From a checkpoint of a small mixture-of-experts model trained on Wikipedia.
Size: 8 layers, 39.6M parameters.
Below are experts of layer 5 (counted from 0) of a mixture-of-experts language model. Rows are named router (the router's row for the expert), down (a neuron's output weights, with its number) and show model dimensions 0-191. Each number is 500 + 40 x the weight over its row's rms, rounded and kept within 0 to 999. Numbers have three digits each.
Before each expert's rows: a language model's description of what the expert responds to. This comes from a sample of Wikipedia text that the model never trained on.

# expert 57
Description: Word-initial pieces in prose. Opening pieces of lowercase words in narrative or quoted prose, such as h in hire, un-, sh-, comp-, dis-.
router:501503534472512535530438514454480458524465456504479466538595520529483473565489513598491448556453505577471393446529497519515490496463422461466531471503470433509552545489525492494521546536546565536493487471524569491457523561467482534467573511589529500417497489487528473519450519430466473499455464514514484505449536487550504524530505489510468489541547492552478494452529572519459523509457516523487485573531572442516471488455598503567518525437460500491492493488476452506494556527463487492605509535569506432484443506520577512540454530530444477483580505568474521477435437471452474502
down1:523560482485581495458472557429534486471540535496477449450535425480549508424450530483458537506476519511456502453531486425505552492541472458579515496554491500514479535520512459557500546540502485474485502454499447492451510483483509556500554517532513494532451503462503424508491564562557473482483490515519556498537464518471428508484543490515519446460458432485552462477427539465503563534486522468467548480552516441421412508496551498506507474468452543442524530511489405413406474591531482557515518448523472518489581398481540497491484410522549519524543493536507493573459469500515504467
down2:481446459504516455483478488475478523525485523458483534484548519547487467525480497530571468511529433490523508481492444476548407477554500501530462509528450559577554473475563512473531437434521488604482479480500551415555509539511416515572495450505492465436531486523576556526532462508466502519437477499640441408477452454507555509537599531506519514507515557574521513533545508430503551483511481493498529446527392507489496488510467501455455484524473468450521487555479526548488517414502419543454464506486489544512486524504541542500438540519503531479527505522457488472538524524485447459
down3:520528379536544538463466462544524545485524464473489525504489515472501488473454432521543507531517481451489446463520455492473435511477426414496431471443487565536516469500471481565472543535562551595470576495454530517460402555461520483417558472501512445536445476490528545478486479526522512530526506479517465525473447511539500528517478546510558507474484508486462515412520485489458523544518516484623531434457428523443532559501505575508438507489504533519541486564433502451523573490497454561526530457465474577536484501482510466448485510513514456546544487504539532483554521523540534430
down4:502441557498503490491434408586558489503467511465548454461549561578509539489408440497537475512480554541503433451453512478528473493472484515485485549522553483481480532552522481539446517507548488574547538505520505513488485537463500442505529502535558525515484474466470543472571535512505438499505437508465626504461403530523471498508475494406473496472481527465538463583533483503378513551488526540473489574515481544498444501449512458499521492542523529507471517578478506507467483496388540484498438469544512470493560445576536481522433433480526523492500469500460466554453527506506503501
down5:476454461460442495459478548441585424503536478538495501592439465486475478440495516484505509505533555563478530443491459471583484521554485542524480503426431562493487486516474500465474494468530493479445461501479465560508533497517519582465476465504522549592491468518464524458494454547474537481463602453509412468476559460475566516520440533497575575480474498478574525506512511505425507511525528491476424559477512478481493547543469519521537511553523512497592424495558482482562516481544512536488506463551457545422519474484465473500485503490548470425492484593478474427504464518468492556
down6:538487499501477480449484463418598542463545501449525534450498502496434481512469486505482470500487465562500513539440387451486465391532449539550451484515462467497460521482495472507566415541459552536474461445580522490458447530508530514478511528511496496484504530499498569508457443532523451557555527465547507504462550522514458486477490556489437530458456494423519534435533489490503496530524546498503515470553465559485511559484504500449509454556483470488524397523478513490541519409534497536437471542528454564588452547488477466537467431467495494484420459583490493551564488473536534513
down7:514482471467513426421487559472500470496508529482527526487460488493491521500543495443520503553560520413514557504515519444554506537523515485490479530560459502452512503490509469594480486455511510540471541530438475479487507510467525538500496538482510518505512544463531527446422575589508482493495487469526504499547434553501620504453520448479585543430509577477511499543482512446461472487482470508487492464407387454506567498519464467556500515418492428513485505553493610534477450550516547535568473454511479524505446527468510545473550533563480481550450514454495551532418483462461466557
down8:579430546447562456483500498427495460539533455519537433467519424492476475529562481515565455575523516476477469514482504522436447492491434547513504463476480505572518483523588505453502522499435510494534444463479457576542479493508438449493432522523534544549505448525518474488464524443554499542450497515544487550543492473534567457510555492521589458528465506472485496437482500486549489554493462521510453478605472579412498558488496524519510500455496516526518502575490459464515539476478487470545514527489502491507595498430527402394469461546529495460487488527518578552491489485520489471
down9:447480380519501453544513526521498484539488535515426504440604515466465545553490495552538512443491510484450463575437477476509484514489451568495448504455514454449489435457456447461489514483512480517610452545490480492546465508481459446489476505474509522460500446484457503488435476530531451456511506461481527473508513486454522442489558471588507429503529500468505512568545484536494519461444510543486516559488500496516466470476522452512493495421430463484543455487564544452475557503496469459507508442509497446429448572512631442477548537502499456529486522502498515440391459504447518500
down10:505519478533452485494530472496496526483556475498502475542506555463444544512510551526450485488488494466520511501555494533498509495539521502513522485515511495459417468569445489461487503514500427483466566456495535512524472549534465535470552523458464485456559443514540459480459510547412385492592523469466525508535515563425500487536524527508446474439510434523483510491495492508519530509480487472514545442532499457489517502496450468524486578525584394486367582523501491500525472529498490494519420512519453462503543412456569537527503418496495575522512418518520519446574534494414453422
down11:553435480524469526495499506476548473500443536409590561491395549479538560535509565535540447535488499494454416461545511548518453564485427568591467486468513450502421521461507473522523541530556529483454503541547412482522487539523530558540502454506480495519533461442564494472430503543505469546481544553460476483542546471496476582472514514548455485472500500544460505413500521511496497477557526464506492503507500511546543512520481523489514500488479472475548418472463491509474484510459564500494512459415527526418496540476540503441455518446503460552441499496462460483515496389466488430
down12:449469456389445524439488461487506526507505539523534461458467499528509480516582475527544463510543568497467526495537549484497465516570404494415550520434525495531450486462501434508485499507458497607478508483559448409526515471518532511452544492482487475532528501490487530502485528521445505513492471503561524584498532509444452425396535489415540545442519520518502496561408490520545543491493484561542537476472478576571459543502494473392471538511504531455481469463523532482551500509483521517499492550493520513534486406506486537476507474477540475510512439575593519452526502544503515485
down13:502481550468482458540534533506500453494523503542476546517516547444477444443463507532466550528478528479492500443440362527514467496526502553549494519460423433530515505532505527544466517485539503445451472532429520477554456537454485508471552506481523478481395574504527480446451498479476473523521568513499522536430547489478524536541507472510588428503455425453551509551441493534499455526500512516493509496491428501536568494508467501512470474525537500521547469528484543565522551554545386417578472536472538481470502546531538534525473533452453474567565563486472551459583468498477508474
down14:569520474558520490577534424499532597559497475455506455547449503513446568558504536498480524497508490567508526505553458514507461551468520480496518443463502469542496452556423527464456543509502498542474481493490558447534560454463550499483448493484509485570569562514477447415540483482476549519492566445533519492512409479563437516439575467463611454475543486483437480516484522432470507535465484437517497486493517516492499521419469438544508420490493547467444426537488486496444496466457473528456480408526503491566538526462525515495508531500508498502505458500544533442530533532539451465
down15:496486473436425480547468487475508473531507496453453464525472494537460435489546531480483596587530519508498536493463475567465427515519523510446454424550470483514544528461522534498516466521499560493502392445423528460427537558506530435483562504492489453493516500573478509399508532507552481542495525507487470466539514458524490524603522504471485506521458575491369465553462505549511454502504537514546477564466544502551508513496528458490459503507568537475467484523507459404556496452550484500501409430453480467461480540468472514510498518510468566557495507555449484535531514542534472476
down16:471453459494543456530518511511445490563438557515476533487458457500547479477494471475496548426516453431513545510499431512428527494544528538546508492448491526533535567620522510544477472505395562523494601550564483456469546439503487508525481486538516525516507491509473411477523491552467501517522491540418585410491542552536516485433497581514518506465455403512512448501516491443480534500475471519496543413536518505537437538529510450494518559533508452567496456541462586526512549507530539484545498504460519486527515493531416547532503481554487469449481491535511445522479519470497478555
down17:482525490496502516515489461498571499453505557459499525518565478545511539499561532491532487462492514418436503459543506511445453481488533496472463538553552488551500599494486495467480544466561434483517524441503523529513554436511507512487542457503473490495490464535471507520447514483490496524548509554455438489529442496452601503464468511493406476494559563506511428561594493461497503496526520523427478530425504520484468500467577484464481451457531591463473495437506504500472476492513495537452537422511501476512424456528499557600415460499525438556517585465519539555403545525457536527

# expert 0
Description: Title and name words. Capitalized words inside titles of songs, films, plays and place names, especially possessives and adjectives, such as My, Great, Your, Good.
router:405492530549486520489470475505477484463520518521396495562526534494448546587491465551506514444448535537535471431469553456456519480508514497551527459535509472534524492534523537512542482552595477511561501428570488555519536473481546545457496469466492532540512441568496537512547533498477477551483482528504540485523499563517493465486555492587541478571435520596549448479515508495490491543480493520516502515548497460588481602522482468533516504464524522450461454514490472508453503505511563500511436496553492510489484535544465516539529448519464470480527552571397545475427488510441551387
down1:505523513493465554438533519526509548547419447436544506458506450537477548459451448492470484560451516485490539482446540549560483518642437478492469411504587489412435498436527498466549512525436513508425477616481486459458493460559455488550567479455449560501560558497523551499516485467510540501467553460496494515387507447477554464571507559470550515462517544482505535509463465566463488521515568500478515467498481470482514413450500504547532485496486463506544486508536530448500511470547536469435515507504552516519515511495493554478464496463472494499468483443468521488515538511487467511
down2:473490533556448542525496534489510481482464459480534439540441488466496403468502422525447501472446521479539546465525534493501519500500516469498502512519491473580506509593509520488548479529458539559400452499464484508418541549589506419522491496550500496494481438495497557543496481536481470501470576457503513471536449471473483527454473456489535547486540517508529437484434453547453507446453471487429495556483475512457463468450578480412552483382462483512521518552518520592518484489479563482534551522490494561530483464504405566466525494492483499616487510476483511552500503459519559517
down3:532498475517436386526534527611468499543483494512543509512520497533524577496471552563530510571463562546491560458424522500477543402497544510490448492531488524497515462440490549571480470488480574487542533523452484506541519491537435497492404484460466444448497466476498509459472490517467539559585537453482461537453486505496460511459509453450478527477417546518548461455454512490481563548426471527514496573494475545514480569423521526560493456514470540462534485547504491432505535451502476503452517491468538517474532479484506459477464518444536502504458402481417486448505539517534567477
down4:480467494467481469475507508472525441441498488511445485495592461585498477526543527512477481463527558486504537529548504548535524498564518531498450453533479515469501478469483524517553492551477533531514456415440553524409464578524500487506438561492470430591472479472510464463389552480504503553496515519483581504573434557493492535478545532539541535505499525495481519519410432522533510507488480435569464543460485504451450447437572464538498490499529507512501530495502519518530503467429466438501536440441494479441456521528481533572510518576545471523440561526478490506464420547568553471
down5:483497587534491453533441525529489576511500526472558425535539543492533447490517542413513470522511442561567417624521460513468472450576503421527466453554429462553471434496522522405498522488490471492453539458590439548469486485488474479515472517530450532557507557517452421451571489512457513480473436476501526523498491459488489481499522514543448470511517498452469571511450503466516484486498484457522581409560488557536540584472502554570436476518504511485505464484513510506543471514507484515485492490496536470541474429468514506480493527471487456549514564518466506479491450466500430494
down6:484436542548466505516497451605452505485541470509453487533523544488458478469522529493379522524499488494491555549448547583446513567550485457502488528543536495510561580494520436490510491547470524524467488449539480576469494499480561463510526468524494493533500524529530522554533483496512410558556524493428519422479481518465523444447523534505540553568495533554459452466490481547472514473482390554444489507527515478499476498440575471535496552487559501523482550510488509467514446421451554525463480506467470542540499458497504525539497466619493451509484448553488520451565550487562558523
down7:454494510541569475508584485525537477498434418473481565474481539454474479485461462572449500503534599525541469517524502452500471502471510502488567518541485494525440571458492489468518524477529478561470449438511553489475420521477486509480480479528543544513497476493451484529455563471481481446525490511392505481516462500497500485552459500518483555442555434554452459520474432512480543526474441549499500492494566477487471476530494543542497440580418474533529550496440520509515504538507508598466621460487562560527581531458515525517483479468512479488479496459564425467460432519568542456
down8:536471498494574509551461494479522501495562506480461541491532470538485474501518500592566464570521451520459520501485506500494492517525514466473523472499541535554489467495453435532520495479460517489374462396531582456536491467423533482506458506485541514426493560482551438529515483464561539521469564496439508521501520513523463551564476510519543448490482448449450527551482563456512520613513488478446534491468456544571522536572505506495569493432541492508547485452481552444499615478524463489552587538539534470543492517477485583457516500551495485547480510514479505466484517518558494578
down9:541444514462447495471525500504501465505571551522480499522402571477498530547460569600529456472524564534509524482434564564525541429547545523541495509477466539494494504506500483508405490529510499455487376531509499553520546506495487510451505538507498423461472515437459475486555406540548464489521478493556541472542477540475478491481504499490512462472523488472529484507530525519483506583506477486541439542530489498526542480521461450487456511476485489427460465537478476514530480484479516446542483567497511444599501428474526466529537444486527580471497469515544457527649424501438493472
down10:528571442496491486498509461530410518519511572502471489434464479518504449457438497463538547520487476458487625581479450445497503542485466492524518495463483463497471485520482529582564547484497524475520460563575418553519492565580524499482447503521407540484498556484508539472472443536539514473485525468459473463509542501450575539526517492529477530535471489433477524441468457502397511552540489515516483498486467501499520493532533465574514483534524512445515419560459543461510519449483504504422511558445486527464501537541558439532544556468551521534542405477524522529526544451438488517
down11:532522503488547497449472527545562524467515507507510477561536533501571491537513555502515511557463544479547471472492485497531513605521542527494454566530480589496474487555427560498558452532490483510525495524496471496519502474440474455490450501518487493500551468434468483575598413425458560479496459499475471494508491471496513497416497456443437489493496503480496465517519497536497422513573525461470505457458531571489497515535491462509564508516444523480549403465531523367468558471543567519493511497456492497478459627541522431487437497563572453525520497493489455506491486490489565470
down12:515561516518523449515476464438512515486435487500535563485497361430518571389662523505527483461516501476476471529533501506425539471510484487503551495536484528509511462507504467403484515504469503498526480486564479474399505471491535544408524464524495553548551493510496512497523482483567476557497462439473499516441618561536573448494524481532451544470540556439451543531446497498533480519546536548517478504475516539500536476482497509474450525546496436465524473456502448519466454471521486465497448484425514510509518535459502517505469441535494503529517418475525483516530559507507537481
down13:441561552456514536457477504459565531563534555480504516431521409500488414496471542539621551475561534420505533515453461548499460500454502474518528555520534514514536479498510480491448491478521451494453462535514529561503548536556460557468547562504484521472483451556586413513536501508464474473460390576476459482515528459550527532473504507496497475524479442518528495517429478488512536520528452547473524498469551462476510492510527551504554438529451496535522554536528539556478509521498522541535602530476461500437528508502437484486470545578566520435548534454552474495491461463489525542
down14:578527467577499538446554472471495493486469543497483515422461497561513463510488525576550508515517378548516435485533489530430529444528409453477549460509479524440504502439483473536550524536529461514461544501525522512471460446494542526522485461486413511454502519543514543560577530533536554556457435564561493550558423507483559467485434510497477536509474463443517489560436596531469446476484583501516555490480529462557489533557498501430429512495507511476534533544516509422489522512545440450532495515527510493499519476506511521505466467429493468545541529515521525524420526511511545493
down15:484517520490517549567443487461469579470448450503424526491493503501543472452488478526544536457471484481458465516470492513411539538489512526464514488460467555468467508476540497518488514519520494550558525448570486520576475489489532489533425452540596418426475565505484554545514489532494508443521508497503423470540453477509488446420437567503487464463499535471418483509439433471500416491516525491476543477526476486433575603440485488501511530483472516512565522495534553531519506475439502556574489528508461456619487443524505479526435512529506504567486427483503509496464494538502504419
down16:475494503466557481553476473510490509549469448550491514410498537510642495513482486508529477499521455458423510489460402537486468556463516491483544551462510487500509485402528510389469505531494498520461481453495547462514513487490467524483469504518471516487501484480514391559603543544501486558465481533573467438565493442508446515516434411493496534450489461463483481526525527601464502496492461446545497544531498508520474505480498553446483518471537537528406580513571466526533536559512483537512491534472514453442509522436501474461510481435460506471470519474585520457494513452536453486
down17:553545528556497500470437498571487548496415528443536492435536541548508513478540468495463516492483539544485530479457551562495494507492524425496468427429530502523569507527508415476520461493450472478528505493521468496542514544498385466557520529503472459490541455464474527520525448572494553513495475458466447521480517501480477408484511508535516517515551530536448514525462536476558434482540411485448490590430520514515500509556514441485474460522526457590555529512546521504540538459450524501471483522521449546441477539520527512418487495541406588478479494481479570567437461516571503499

# expert 32
Description: Determiners and possessives. Articles, possessive pronouns and 's after verbs or prepositions in prose, such as a, the, his, their, Simpson's; also MF, DF, FW position codes.
router:451460555561498541498531517456516484461442492460500458439483451550516486543523428551460417543472480536500441416563564568468587515512524474500549469542471506506485571533475512463522530463516468555441552529556537519521512485492505469447560517437523501462490532484480541517502495403513485521519453434553529458493537509486485542503527528531515476519552435589464479508540519493440462579468490515481441556519548474557523504476515594465574521496451604482461513542509480512457511476522541497500465491596451459489552519544476523497492470480452513462569532513469552476471518503449572429
down1:445483480490533466559516510499428499568466499480441551432501578449503486498453444481497514504537538443460508488539533451453456542526480475471502524515463512483554532446520451453527475425483575479519476529479445543419520502443479460566463426479519542489492485482490527478491480496513540471504532472452464520517484508454552528490554462581527519480515465567567515537478463513515495536540488472543449560445546563490478542477450536436468468492556550606457455517533567509596417559515503523495518537538516485523522550532442465446494412487432415522578477464532451508550507492450503467
down2:487508373615573476523492442416454503514507560483524535433503519508528497466504474449518534496497459524468499510509514486425407426530506518524467517527497461467498467528508545507510482463509504445475533515489590545554451480455504529456470514504451455531535558406467446443494565433534555441447467552420479502547501520477517494525435507533491490506517442463506481484459456488437486523475467465517472438496564519540534465511542539475546481499483488441452519503475475525476473596549487484504425497540442506488419477463549514434471512471484512501509538535515553524532447437468435576
down3:488467544510442482528459416389539431506533536503459523534454461487533501468476460527465460515445457525448558506487521494477516456571567447551509528503492506509488539498486496464515531541450455501497439555455551495555440521539523461517532465576498559454445440552452513438489535513462562550512495499499557502495455502534498490488521459441568564479450505522478462504443552489504546507456544512494495437486557473471519502557440575543500495563512593507509476477441490500541473569503524576474426495439594529447514461483513495504452476571532553482463538586457460452518486471529446501
down4:448528516528513466493510456541528447548510510402566534477469493466535474490592508523521499504493470418444468484544507535543532489522487479505571467543531436575501407513451464544550589473527501525454504555444441502450514456578473463543493482457450515506480491506434462538532429530462518446485465489516501408436488571496476551520419479508536508551488534451519456513438488424491503458519451467484440495543518514564520533529515515520552568488466461513500548569480549460529507510510513478546466446503484479481449513531566559491506528533441450538489514472563537533446463490571482590
down5:501452497493453517494572474507519458541553525546512536515420476524442433518567491390592477478421498493553450499457529493525560486492478540474409473512481528552508476482506543439474506550568480502507536551493502543425502510449471522520510508537408525552460498454458502405481462521476470478486517508524428521505509513521604480510514451460470544526501518440452479464497477527549567453504464502526426498461515497547553468475504449458488512549484530524522499434475454491429489552452540525527533462432487540537481547555521501472520591443555484400515549514517523454458506455447524472
down6:494504504510478399533516564532448459469546510450494448462494471475563563479495482527556575452522446479554544479514494553474470439560524578500528446584544464546517480543465484537431508531475404511490472535476513487486454495468523495443498501563519464507554495477479465575570575509445462483503505518468528528401466490517559514460519466449505534540516482546450548476456534427568517534490493481461477541489527479525462543408585514482498451496473497539466501478488495512382520511513514530541483510501563459525547517519486482509434509554521544531498444431408537547452543477502543509
down7:528559456517442488457519434478488505481480539498528507505436500436457552441461582465490504519477481540511476506433483479436482480543502488530504501491448477575496459555461523540516531549463499529514531455483451410462499544531493568527481485449484416481458522490405533446521520443478553539560544519554466547515487471538503493594569553517506519464427513468496518484544493514424516527549482524502465481456478475497483455601503493518494505426483525475479546446422601515541481527525517567449578519482472500472435544465494516501464585513521489490458536451461469575503396497548520513
down8:472561491506517553489442482509464549431487509540433589502469554521537547535455481533471468496502477514470534473506516474520574490466536521522532534422501490559471553478561481453450473548501536493488597492593482505501514449439521420552485490441500511472508579550464461449516530472534473475548517497560406516450484459457472431547492493509540443518431508538508559506483433573495576550526435502464513470534481534454522413525489499486468460515503575543460464472464564460526480506547536487504509497484511517501474532446513517525476501451524556520482571457451522547564481486398582496
down9:527454576481498493462515509462506551455497547525509450541521569520552499385536515500492564479516546442583461482506545512512478532539507489518480486477422544456555488518501473516457501459557501535501527496548473470510454580484450484514533472527440423515485520558496449463517507468427459555472502456450481469460539464560443476484586497421501440533497568498589562440497452495490542471474535495478461462496478493514512577416496475559457519536516438457501444565505421539491516504456447468524529488513426535513550523509477463579475465537439549474493513461453503518524498481481397536
down10:531513507459452430523528489485521483523527474455518434502516483534548499467519499485461466477426556548548406502446472468475383495449505494442433519591464523537463506495432486443487422475502538543563508513555448519551541482533433535509490503532469546460463463508536486523546389503443532459481540544505514452484480542470515472480490523497566501466468464519493484519498486434448416399497528498509453557473460491499484539549635542492417473516485491478542469471486486473576533460558541528488520543485509454521451420490499447522515500504481472497428488512550447502542494511522447526
down11:477514507520547508457565546541486487507464483453566553555427464517486582563529480499550451407504490454520565493561553520625506474498523548540498500508600535457468483507506451529465413572488475425519506515523507517600503445520532452550548478506456521496488427468478463535550459520450503531531526493503461536460500435491552467497564486484511483523570454454556421432506545500489477489539561487530468560511521491545485484545489479521537568516489523486549531483489490513454513490520538528580499491407535567470530484453487509495559507465434547577478524476496528474519516439478529493
down12:476478543461543460447536501570568519458552452550487483488421505460486521458532417475500438511509457456465505494507426603576504469475510502492502511516546491444444490572485551478463527497537482541528498522461498518560464510555472504507539483503465513562453522517498529493467462482477500504579517485468485429550526512539453473431556540451511478471435515496507497520546630520548491496522520568479484487505506487486535494499486534557555491441479469442525399480453547541537421515492506491470522409457492490474395495533573421497510424512540403492488519498453561462481502551506513519
down13:500530438522435477501525494464458560536478501461502429478553464548561482414490519494506438502515570459493450538488491508462540472528484511486429533507531522480493537446472506471554483500482477469552467563523445498460424487502457555463496480535505492496490475386490511543615520501488476605461516532455522501498515552497434506433426530502574465509530438486456582476457535465537483438480568531501481468506487504428448556581517535483521594462522479579525549477453542473524447509514488457533443472487506475492536533452461566480552486429483534571493460491493487444489554485543479515
down14:522462465621490532474442424499501533537528522528481472518511502494549546549502477515565537537526500487526511536501408474503542481493454491503520503604494534521477480571467493544503497565471523474527464544534478501527429494547479412515537483456466517498461552575501472492543490498558468537436486423472525513527485475504505460512517452540461595524438520480518530481565453507474531480559586503489464497486557544440499469490500452481514495530580581503533418519442459463520510463435428492524474505485588477533430527478467493460547426471561560527551524515535452498536573579482473482
down15:456437510555426517544520468467516568502513465512544400527485527496566451540432542470506544481529490466473524504543466570493512518462469543489538491406498476509513461551584478544456499503563481505582464523553489525498594493527465424528456484566514450474582458455430527474434530503458495493476499546511496498548460512554434428494460419543502475569574491504530525545462482528457511524575547504538491518548457538457489508597509477500488501429430487490512502523502453512478474488476493473486494526529509477513445548566505508462509485462452517500473548403479492479620483510510485515
down16:545550535465522476521503491531525454491532489409475472452546477520533526539504552483512516496517510486497553504470485553364607445493516569521509495530476488540479526472491447504502494511562452529493470441489520371467525509458471509498536460553528493439503512465552572534436476453482477520489525497553509485488485499465462533516479425545565529463502469539501473524558458500508502503431490453474550571552501470508542492510555488564502480486464579501451418545431505443520561528390499488555467480502451413492582468583463479514475525544552525506487501495507485493428485439536450505
down17:474504563508551515551428563596506513527498532425414497523486525461518520464394535515487515534454460494450479480514434524561532497521459503469510524498475539474525503451496455550459569461478514504426491489467501519569457525469379422510548513476484498460513444502523527420461516566483436478489521492513520528442522465462445518513447533554519533566519542492562529495478460572559546496534485440442574499477519472489522482494536554485553470468520531473462504517465460461489488475484521561519481574490482455510530514398522474508508576606600487526463459496473534514505475537476486477

# expert 60
Description: Name word pieces. Given names and mid-word pieces of personal and place names, such as Peter, Donald, Richard, and fragments like k, ic, uch.
router:511518537523548497493532481480482432501477510539452535502477473488475514580499378550488512485476558472490440508582482515408516444419527421523501446530473481508480435502529434506515533515517456483514535518540547447509565532519526479463441402507492499444524443500461513480501562474473514590464461503569570532500501435530496601523468536556515509527543544539529440545540524483529475573533478479530521469487524500587524546457535471522557494490503550480496476599548424521510517546435479489598503502487492461491511531546572524515511455477467505475490546569526582505484531501490492482
down1:467494489454548491485484468439482509456544514517489510453496477504483496405576459484539505457493470476574552575459467433480495581470461416494465543477533488503513534521476529545540537499502588504503462531545487522538436485554490483523511497519468586524575531527510528554518452518479541483472499495519485452453543502493520552516491442518504450507432528507490553557460550485505454461507471414498457495514415493519495486556481560526570525472589523492431433509470517404495587510578523482467417501494566533511491574423508491533589531445523514490536447471493506505574483465493550534
down2:466470447541467502505550511555522544548535496467515423528520481487488566583492451532512462522505483514458421467468567453556530435472563501493522419510530488531502472461447539491481506498541497433548526493542435549536535587458521542498585522518553516510492499555452602517543484462508484515451486578539484487501507450520427484508519475485568595502480493523477474466502460496449528439506523463489468489559477478459507436527487447408479441448477543561511555557477517497586474471473494520424562476508489462475519513493504485457512403499460468482482569562456448515454561482484460466
down3:418468557513523462457488474590524576542503542484479543502456460516497475566556460498455495518464449469455492464476459443490577461455482479532553580500502532546468532512510576484516452471458651554553488444513555494525547473470486562532455502493488574482473451517478541537529478517536441532426494418444518442486492532500537469569546437520466484474473512516481465461469531431525535512473490451531444496500555462439541461489555417519456490420469488479455504502459522464485517508507534505569508552456501450499506486469483471564445494482567549498478443493543516521436516500482509449
down4:480457487481483513488513566495451538398530509554499494536524529484508411506535513442527486492447510459508519473442473561549527536530464553496422536500558458499551483510502502524507505550490469504484494553487532504469510528435573454463513517426520487498412496554477555500551562433495486555486468441425481539526528515445548497521518489479497491450461431505519550454526439514526568442572529445500513478452414566518554560414552518512605506484509506556545505478543521560524515549499530508507526482481559514542408508568517481442582498435469454437513537519529522520543458488468479476
down5:566484484554496497526467433570478525410516474563483473488502514539485435568506462564578444528543499435508472549482477467463496521417456487487443509577490511571497496510488474516519440547504546499529479447544520492586617529498470463445560428508515439487488452481473450505499488493475505454484551439541552452474463460497465524505522493507434507463536479491483525494525418552577529464534470518522589538439498510482509431434501545482455515496505464489507504435502442429430478533475576482546475530457446541471501539539530466438475504552451509533504542484579479465473534488540483524
down6:547514515541498528401546549546526443539505565475422517529466480525472537526452523512470507441432467511485433533530597438602512509495503469520450419521533474626513539483549533562485523515516504469502586494509499514514469476526425481532464528481529513556518479504511503486523547561488553523515564538503454505531436506526481552473515407471466538442480498525511428519515492524493493529434565514489433478543519438486489430523485542505510470554542452489544480466485504531558563473569445485445550505496516542481481559459475489483512431498549519457559466464539568491460517501489422547
down7:561561481489464472564501465515511458578507472523531553547504467549589537534528453541516494508477480454451504518472586451506500467450504571439488517510524520523455468529488479547507466488444505447511523475538517512488444446541453434534427588481501523489480549535530469465530516443453465554497487454451523529450478509483523589521554541550471538474448480538473536479482483468400472447542536567488453483451581509539440424467507466596506425471530534459473538591541501503506500549430523506508569502524535501442487522540538497492500426506474446548459488516445539505464527480446509540
down8:535486462525482434535472486513461492496452545549502517488501558441518619538524503515467437535578503450502482499531480448494457495476438483459516504497475554513472511406534475475457491513524503499543462495562520488438557509513445555497456467567484502430590475482523504523530496437422489539537576497479592483512506533531521534499451470416435530486491500515523497514471554438557480483457553512535530429588551490489520496527477480512544464520549588518489500537438507505493475503534548439587464485511555515540487538451544485409474487467519536559436499575589492492542535529514499558
down9:522480500480564561548561485491490430527455490521485466528498446483541567569471429579488534500494511483416479519574559517512512519495475536531550527562545406465571540556466504556508534505530512485529485481563468447512510433564438477441522462506526447541520505560512465468512554490511437472484571482516520502550512475444564509454442493479516528483448485509480498482520547560480560467510498449478435488508526486484503431505445495519535488513545463525494475568541511457514526509558496427499410490524423526419429388477495477511518587513512461490496506517519427458455474442465495562
down10:508462486442535520474523539470561489520581510478481509506488476468515469469403525463430492508447488531526449393441524578485524541459487454563523540435503502513446573578460499536530500519432436481441445529465504494519544521491491577456507521509524450460492427508549492543489545528434424575495486487487528536478519494550506485521464534492545559564491447507506419529517579469453459527509426518473409462482461485505543537527489454519537478524582510472506512448507573382524451492534513529486531449509526495538474497485511458491476543458480500503552488535512534539449494408554513504
down11:464485548520455535474472487534473487545470517484512500570478544524578545538477596522465526525525478521503493493518495481510511468516471524486480482439510522508506543482496507494591455477567515462527500422526501531498499512456483491479477407438482427537551465486545450439482492495469471491561465403552442448464513471466542508626472514389473513486494511596473534539491482509519548513404465456518532501468461488524511579502436486527475470519454469441504416392483521483499553525548447489468488479524499558526469537450531471538417464518491472450449473439472502472498592489525493451
down12:452469472460493491471437456478527480522542520511493480497492544555561472488428490464586458523418500622479461474495438490473543545512481524452444530456481476495481448498511533542482543475478536500553430439442474476455557519567521540501523533516505542533501510438490510546522498508587482521543514484492487424526444426432391473454555548471469463502458504482490501495475496494480509476578469567464521553525509506412527581537516481453514460512498487456577460507455431586457577495518557531521544508465518507469535494530519500555475523493540481448485480499481530563566592452479508513
down13:487526449450470532417437542484453529470512470459469506497412462503422525465463435516546466541447467486483447435479529525591533539454412480466528484512485469505536428456543504554510481479467579537488482495502451496519487527479550531581493459482495466467507484465541462518500517540532515544462527490543548457448489475533498536445466476540495470500446440522541517439566502437482454561570459615567549529503436517484501543553459486506506505564430452508540509503516584518477551524508474482515468515466571495460545471544528478539472555499528512452582535485499550521573529526480565456
down14:527582507545499451553524580531532462495424469510487508523538485463596465466495510485449530514499524553515475410538509489543469456487463529567524459485520532467457535510433474464502468517558483505505551544498470456466531512453530523548512499422565499468474532467494484476526551481494481519557378539509480560460497495521495534490574554504486550485516485499519446540467505506501497492526477450595482457543465453583451491494534501461544532548558536501511524530498496538564564505536475486489516490480457465465445525522451511565510502458435432445396571523477581449446489526541560398
down15:489516490558492492505524483488591476566503494504471496517515589527504490440544485410458415507461575435537496560458504460538479553431509462594430525474464504464543426485460494555583444519482503509506462461473468592428452459558463500501501531500516533543564483499476566499555465539546547503484484559470418496498476485495462524471556581431490514503440488604471421474579484552561523472508475522562458521505497518500499498509464470502479519544461502516563568445524519526501573483531478511506467485530470483483569523550423537481493487423476529520487480469499476499521498470497475531
down16:456439531450446476440513504477509487526463467456553507451510525507424497490508472542491530445457525484515532486519477497515522487498528588501529493521435466481568524559467546517493512414480541416422437538548457535605511537463471421517495481427485488503471518520523469543458466528450423438547588504496470481522563499470494438495500543521491570436554504542516490473509558522548467535486498468444530567520475581570529560514500413552474506489467519540496486491532397517508541544526521488550472503510498548554515438462497509524533418458482432495459496442508560479513480422486505535
down17:501427524528478424419584461487484532445481509517499458470478496523527525499506496454427484497519481541500485570514486532483471547520452470545560454538467512538585491482494495544517454513575523520479441489474472495559449472507489518389493526502416487543478507512489449431479471510539474465480521529541441570557509531465481535549507477475469596510497461423415442511509470468512500440408474462519482507567487442387436545465504501533537522516508469498541508533500481504550507476456570434435570556449502509543524470528470525517454495531476520508536526548467498519625526524525487489